From a checkpoint of a small mixture-of-experts model trained on Wikipedia: 516M tokens.
Below are experts of layer 7 (counted from 0) of a mixture-of-experts language model. Rows are named gate (a neuron's input weights, with its number), up (a neuron's input weights, with its number) and show model dimensions 0-63. Each number is 500 + 40 x the weight over its row's rms, rounded and kept within 0 to 999. Numbers have three digits each.
Before each expert's rows: "mostly gets" lists some tokens that are sent to it at least half of the time. This comes from a sample of Wikipedia text that the model never trained on.

# expert 8
mostly gets: " during", " between", " including", " after", " against", " with"
gate0:522540517492534463443475471516449518562493484534506521484424495536496526520519520505461506480562519487531505549578570539512467452544482521515492505529473432439436435446479500481539417492508507
up0:536493508593502451483464534483480502469553536459522470517530477561483511494507507516461515502528451555488508456432550502415476429467446456491544532460478516434483494521493496473512568523540521
gate1:438482478486442487506531542451435528499493492503527442462513528534542504455525526541520544479497535552502466503451469535507477447560482458552533492518540504582504508574522521588502482467568539
up1:501444542549452465504509488468455535582568496525498414508531504463471459461490483562561519501509509508520444484486507544575499498512468505534443494562486514500529456491498573532540498436529448
gate2:543483522492467478537460560540562565536514539504541489471464513563454394478481490451452501518556499467557452516551509535443500529475493490509502527464470547524520521465482559488478513557429427
up2:491459572523496500481523595503513466456554575506515528560475477511483561442504520432469484543468511470562485555521494487542488496481481474459555482421472473485533491528465461508518541484537516

# expert 4
mostly gets: " politician", " singer", " footballer", "born", " Clade", " actor"
gate0:485495476500518540467533481501509471517528498567492563439523496525469524500498484380452520514532451440459612481522501512493518554569442510469502535520613523473514525555534501497502500506511525
up0:496510502507490520463505528505554552439580451510487473502459421510569507517532549558473457534540514525475503466468409515468550493503448506513571494555521445487563535488442492484540518537472489
gate1:564623454506508550478533472470491499467524546539505517531625499546527467544440526494565582558480540497528487531524491536483535514570410513489505474525505518503484475411514522548527494468559513
up1:520474454459488517529483536524478499474560506527455399448504483527517513544482517536526468520467416509513549477551552465452539510500458565427482596470484453548528542485507539506489513515510554
gate2:544495510531484498468593517581494483515473510511417533462505554543495526494542489519529513469529504441508576524551508479569503557421460511540487492544513518437393464523514522499491547493463560
up2:452473506440538583502565577469466461472585549500526428525465485435505511516489497515495507477499529556513472446550524492473461464472541521486477468502541510545522492480439553475432491527530551

# expert 55
mostly gets: " addition", " Sm", " Mr", " sm", " Sir", " Ph"
gate0:472513495488473508511443463475527467519426500436517557467556454509455499528451516468528506471560584459469545444525558519482436456514535547541504510525448507464398499531526531498533539488466483
up0:518522489494455509518519492528518489494519501480449517475551469487497458435489426508503503488509520447508492441573453520544547558520465534505542470507461497549514512493383538542447559500499508
gate1:466546441496514486509554482483520579526478581506565524478492503519519451518507550499488467529535532564472493542518497549470490553525439459581412440490461509539465562442510529551436550461511531
up1:508541445474451460507535419479489552514516571481400528499499529497359536524487514516488417536473537497485440438501537415546533481504465462562501471553548521465484528559452493440438488479464509
gate2:481487554542472478530475489492458436514476481551436473518496489481473469497468475504460469517519457475567512496516487462565495569451506471458456440441500551537491477494495504509432505516529477
up2:480519524560502499544490554488530513580485442419496518535495556431483509537477515500489471566515452555494521537540497590477608462546431482501556470551433480502570442484546495478518480433494480

# expert 48
mostly gets: " their", " his", " its", " His", "-year", " Women's"
gate0:379585484493476550513513507476538511540546494519411504521462420521512493509563484501474413454531523497532468487584470424468526455440522546505551502555464444502503468541540450545470474489571487
up0:497525530513515441495489515499475445489501477450501474519531529474444463539486484537536495509475600530529444452520463558537506461529513538454487471437523449534482532491504437483480552523454540
gate1:557522550502556505530532477539502533586456466523561457499481440458514548570514578505557564508462496476482610501553434467487465611452457480520484564449442500428475525492464507462497493507495434
up1:435405539488470504493471551404482502467446508447520461437447477448563564542468472474559509565517464495467453475466510557459527516518521534517433493508533479510547488507547529496419518549541448
gate2:507501536461469457552484485540492485522505529466593506472467560445454513536551457537542485438522501464544470465516502541420457453448534507527494487493496452501453527501572519505502519440451436
up2:494458552557492436502435488442570479545466561482558509427491502482482570477473534492546520528430513469494553497525472516530553477535536454483415448538530510482492564487421476494477462442451477

# expert 45
mostly gets: " FRA", " DF", "|", " ARG", " JPN", " ESP"
gate0:486440526509451444475516513557555527447494442539466450483511545508502483538499526472473503541559532453575480512509522494499526494454498510558529422448502529510545547551517556525470543451580454
up0:500542508526493555532534464531443503452423460512469491480483476508526486490494502503475517517503587516439554494459560526503487597475439490475468501536467504466544495507535437534533458479515478
gate1:411551505497446508490495475505462520586499502550560584427508502536513504483456556522534552481534462509505526494527450555508488473464526521565430503494448521518462488530487519471509503477536570
up1:470454474479591510515510510488564555482588517529503449561522456551474488471479514508499545429522475513507556471513490486461447508498491494490487437516438494516493537514521416555490524497518494
gate2:537491480454519574446502565513524539513471519514541512480475491485491578529461570480536482485499466463488506482476535463543509528517556531456493535452528495418558516535502535518504482439520478
up2:464488495450521474495523537524457476549541521476526492394503541451454546527498604448557494493526533494520505413528554462466512455480579478513530523485518554479494391472482538497527509507508474

# expert 5
mostly gets: " against", " with", " including", " after", " between", " using"
gate0:468459489587513552544496565498537520555525536502580446468552552495482436519503578456523572428492514494440469466504495468533467467500553459481470527481495505486456528451551511532524547484459534
up0:459515443496465562424548514472456501543503518438570472461486495506582511541501538470492477518479460582415426490506573533462510551581524489565523524472532484497498499475502465490451534499588504
gate1:511447524497523520504447473476433469525553484468521528512475432547440545505472566479526504453482493519483464524503587487491458452456400509533468554464440490513520534572502572565542526474577465
up1:482501390497547491461469519544500485569455486487492464464541585472477502443466515440543490503507529530507482516549487523480370527488417468491447522565474552477521476558495538445487479499511544
gate2:486517430546565527497440498481465464508494455515518530446489454550529471458564487534508475534563434498483522542523516483525525494467521437483501524536454500477407510541567521493571456504529480
up2:449538488559546538536501524431547495550544502524454453504465481519531479529490452523475515489538474514477457448494536523504553505522519465477507545537569567489465588529588451522483495555578450

# expert 50
mostly gets: " List", " mod", " arch", " App", " Mult", " Arch"
gate0:552457516528580512503501508439466451458539508517456554521487482488509487514448419473512521523433552504478533497485483424439485467558565484473556521507524529526507454484493428524510574449476532
up0:557408490512471484505534500491482404522433416500494566476527521579477517479517552437451486510491471523482522452501473432469519446495519488490557481445554560486375512503622501431522502591478524
gate1:510569463431552485496517526496533526487497471532548482505490521500459461523472505502507510518505422515508537497529546453528474541510426546541450536541516531499470463536501490524471487491436515
up1:489524498498497442454522585451495509506428479503485522451576513551465521480499556478542547451521542495484471504505457531564491545443464494464439445520551479498498560496523518563533512467551486
gate2:488558544515519514576550490423484462518512452498558518519472527516535500548427462523523501488473535492519522492535481412510509560555552568485484518484422535513429504547474511541470539501533442
up2:549528479520541466486446518580439473441564532495440478567441511481557511539460439490446481457524514537459494495477485563547448481480497458495514450548567442527541514496450535464513497496469589

# expert 67
mostly gets: " H", " Sam", " Kh", " Bob", " Har", " Vik"
gate0:515552494494503610472413510512457479519504447502567520604432455454499427513456494415468445491485486496520511562516475529454474506473504509436479460562497532512464507504488539519468482496522501
up0:532522490450503546528516504527449554494488565560430576449613518500519493550522489501529432497547561492479492574516463457484520439487507532499456450494419474447513472528511517462486450489490476
gate1:454507480526489455541493529549431459560483469528534498442537506491448440509536518455503454497492573485471572486484517497458507519507557506514483469545468492518492483552585472479469506513437513
up1:476515416483518449516491512410449525498508475604454502540498474462492473489590507498445531509467543563477472548450602534530487502471474562543525521594486493468442530555501496458467557498502471
gate2:552507481567499493510486477494519490552539514446470479521464470454436446539479456531538526491493556439461513469524575518533499534586494473479522477534481560557479486497434585483523477506498487
up2:474518518552509547502479519466507531508542490502465530502462533500476491531496462462452475432474531443511447543500497485471492495477491499523484470457547517491508531487403576511451578551556507

# expert 18
mostly gets: " l", " fl", " Cl", " st", " h", " sl"
gate0:440500465471572520555495505459548509466490476543535519473402527516472566500514559422553450553541549539533470473503522453541484500533492460532537472525458466470481504488472520550475507488455518
up0:480446542555484500528516488478508452504587510498528484505506510492508509508498523593473533507463471474545435543483441561521531474456485508446545454419509496580489520489524517499537520528587562
gate1:529493536453552490456517532587466493547469488504443524532533550560547513522511435526561481531530500521465496465511472537417538572527446512486502524479562527489520529507583525509489558521502471
up1:492497425436490550505493601453504481472524477534610552468527556430541461455526535412550509491513548483518491651561555538470498521530494545539531515472436465494488498438466481487493524574495476
gate2:550522442492507521510544520467514510508569513533513521480506521463564468502517526566472434489466472471439535507446518586475438485542469483417405484516440431561486550539501480515485586482467516
up2:493473501523480487455492431456430447508569518439567510451522467505458505533515483466516519473455498503514503464553503479505494520478404514488533450511476565479496498455575519511460449428450535

# expert 43
mostly gets: "SA", " PA", "TA", "X", "AS", " FW"
gate0:537527546505487460517506499534466462575453442404446432579542510524501515514512478464569463452556558485531468435513496476507499441524490453483488490485470509480451485473527502492539456487474560
up0:483523491463494427419454503520483453401484530492492581504421501462521441460444491503517466550477503474483536579509483458496487444514433501454483477519425535537486478400519525400496422481476490
gate1:391481496483444525509482518491455463502460513517506449522545507501496435466508486517554474480457542501508544461409510447467575444496532515604563500464453531519512481515512521477480486478447557
up1:473485497447439495550430506476435512487541477484545479517575404505527544500523450478475532511552452514469492476604565471477449472492522416480550547541551454486479458540530542519575578516462495
gate2:526558510495511485508450584510516506474558499494504456466493518449543490508516505499568432535481464447527425525468484497543469473454554509505519480538548489452457513505513538498465487500500433
up2:484456434497579505440527434493485537514497503529529531469561504557513489560441510557483467546475434463514527484593541536517525471473451533508493470449494504498492533521467568548456457424558513

# expert 44
mostly gets: "″N", " Genus", "″W", " Clade", " Species", " Succeeded"
gate0:386539511498483501365499496458439547440552432544503463509464495533495495544486533519465554535458481463521505414455495516509483553457522563478489475574477609539510535497507486470567495432485583
up0:526454518575478518537515471527499526498525540492462512463499453485467528512421604488526453476485394453480488564526536498495455435466457490513502509523537498469513469552471518508461536490443510
gate1:481492479556485533513534495500491514485459425456536539478525471530440479474504463531485494425518468501545542594567549476466556485537538481534502454486496492460523483451476564448498496433501555
up1:560493486556430503447535431492529498499514486513492434516462484431423484478446543505456471474458474475492515577431521489520516428486446473502519566555573565485473502550455505553533528547407464
gate2:517504527501511596550593428509526456539465536563487508448480474516487525500487433482507440477498465472522498499468503502546439472552440540473442478474518444435481529523532514491529502527481588
up2:490499547493529473451510470489446488499511457572437517552494541528521562509463440484531543473516458497494529465466543444485472565499474455515475474466602501495457513513498477518467496455552455

# expert 78
mostly gets: " Khan", " Singh", "ā", "ă", " Li", " Tim"
gate0:492492475410527502430439522499534453500429480500497554483455454469490475582537462504463535467482540493444516515549562521444540511488455509478447600494480524439487481475519492444486433511577417
up0:533537529516481495527520475595493513495464494431569496501471490457493529547520481501477541485524527471492481551482467530517511456536494521473486498477482491496501492535502459550534496440483517
gate1:546498504527530516576500516531449447480442471516493505523470440540560489506534535493517506489542511490542525453484545533462560483553490552451464523510456455482501508559550507462490537405579535
up1:530544527513531574426512548453534527481490466459511466524516546460511440513496517488516473549501480494433518544508484511578585511476466517499468469501509463485509451485408500575499502542511529
gate2:510539391562496561564539453497513459497500507497449517509497416520492480552470483485514390478528442494500507616442434477515526489493467521587440524516564501487472522498526486546514476496506500
up2:462467570516470535442444409560511481458453521504528482555569468527486543422522507566491580492402530478510535465529529474478467504516551496462489488504487476549474474494481470586495556541487434

# expert 25
mostly gets: " =\n\n", "',", ".,", "====", ",\"", "==="
gate0:559480569493522495515498489513511521498539477434496567473531465466495533496494552540529503469481493378512476507494531455482460514564522442475519502520471563468459532512492459490498501550462530
up0:473508515500520432480494520442499512513531519438500430500524601564453450530512554516515493434490532487538495561471512549469582528478404529524443501486523485531485528504528444449455483493508495
gate1:535530543492511623507480485465504525486465479457503527538441518451507471530450500545463498510449399491621457494391523492541407480482464538503511533533487463455497539542459482503432582553545544
up1:514467471557484560536476452433516499473500426528477477530452549501454521413463477477594490492500512571434553530536494527493551548479510480500478551492403484457519442542449562437447507495503463
gate2:574475562503525499494517505482513540511482538510507488498577504531471527506478542469549485464474563466514579564496467442519511463536490522509533479478516473497557517440435484437471496515500462
up2:458502473511484558549463468549492463547537410593490534502524474544562487500478413480559404466511517452453521525527543454538549509512547452560558524470464513475479553487557496508468481537537519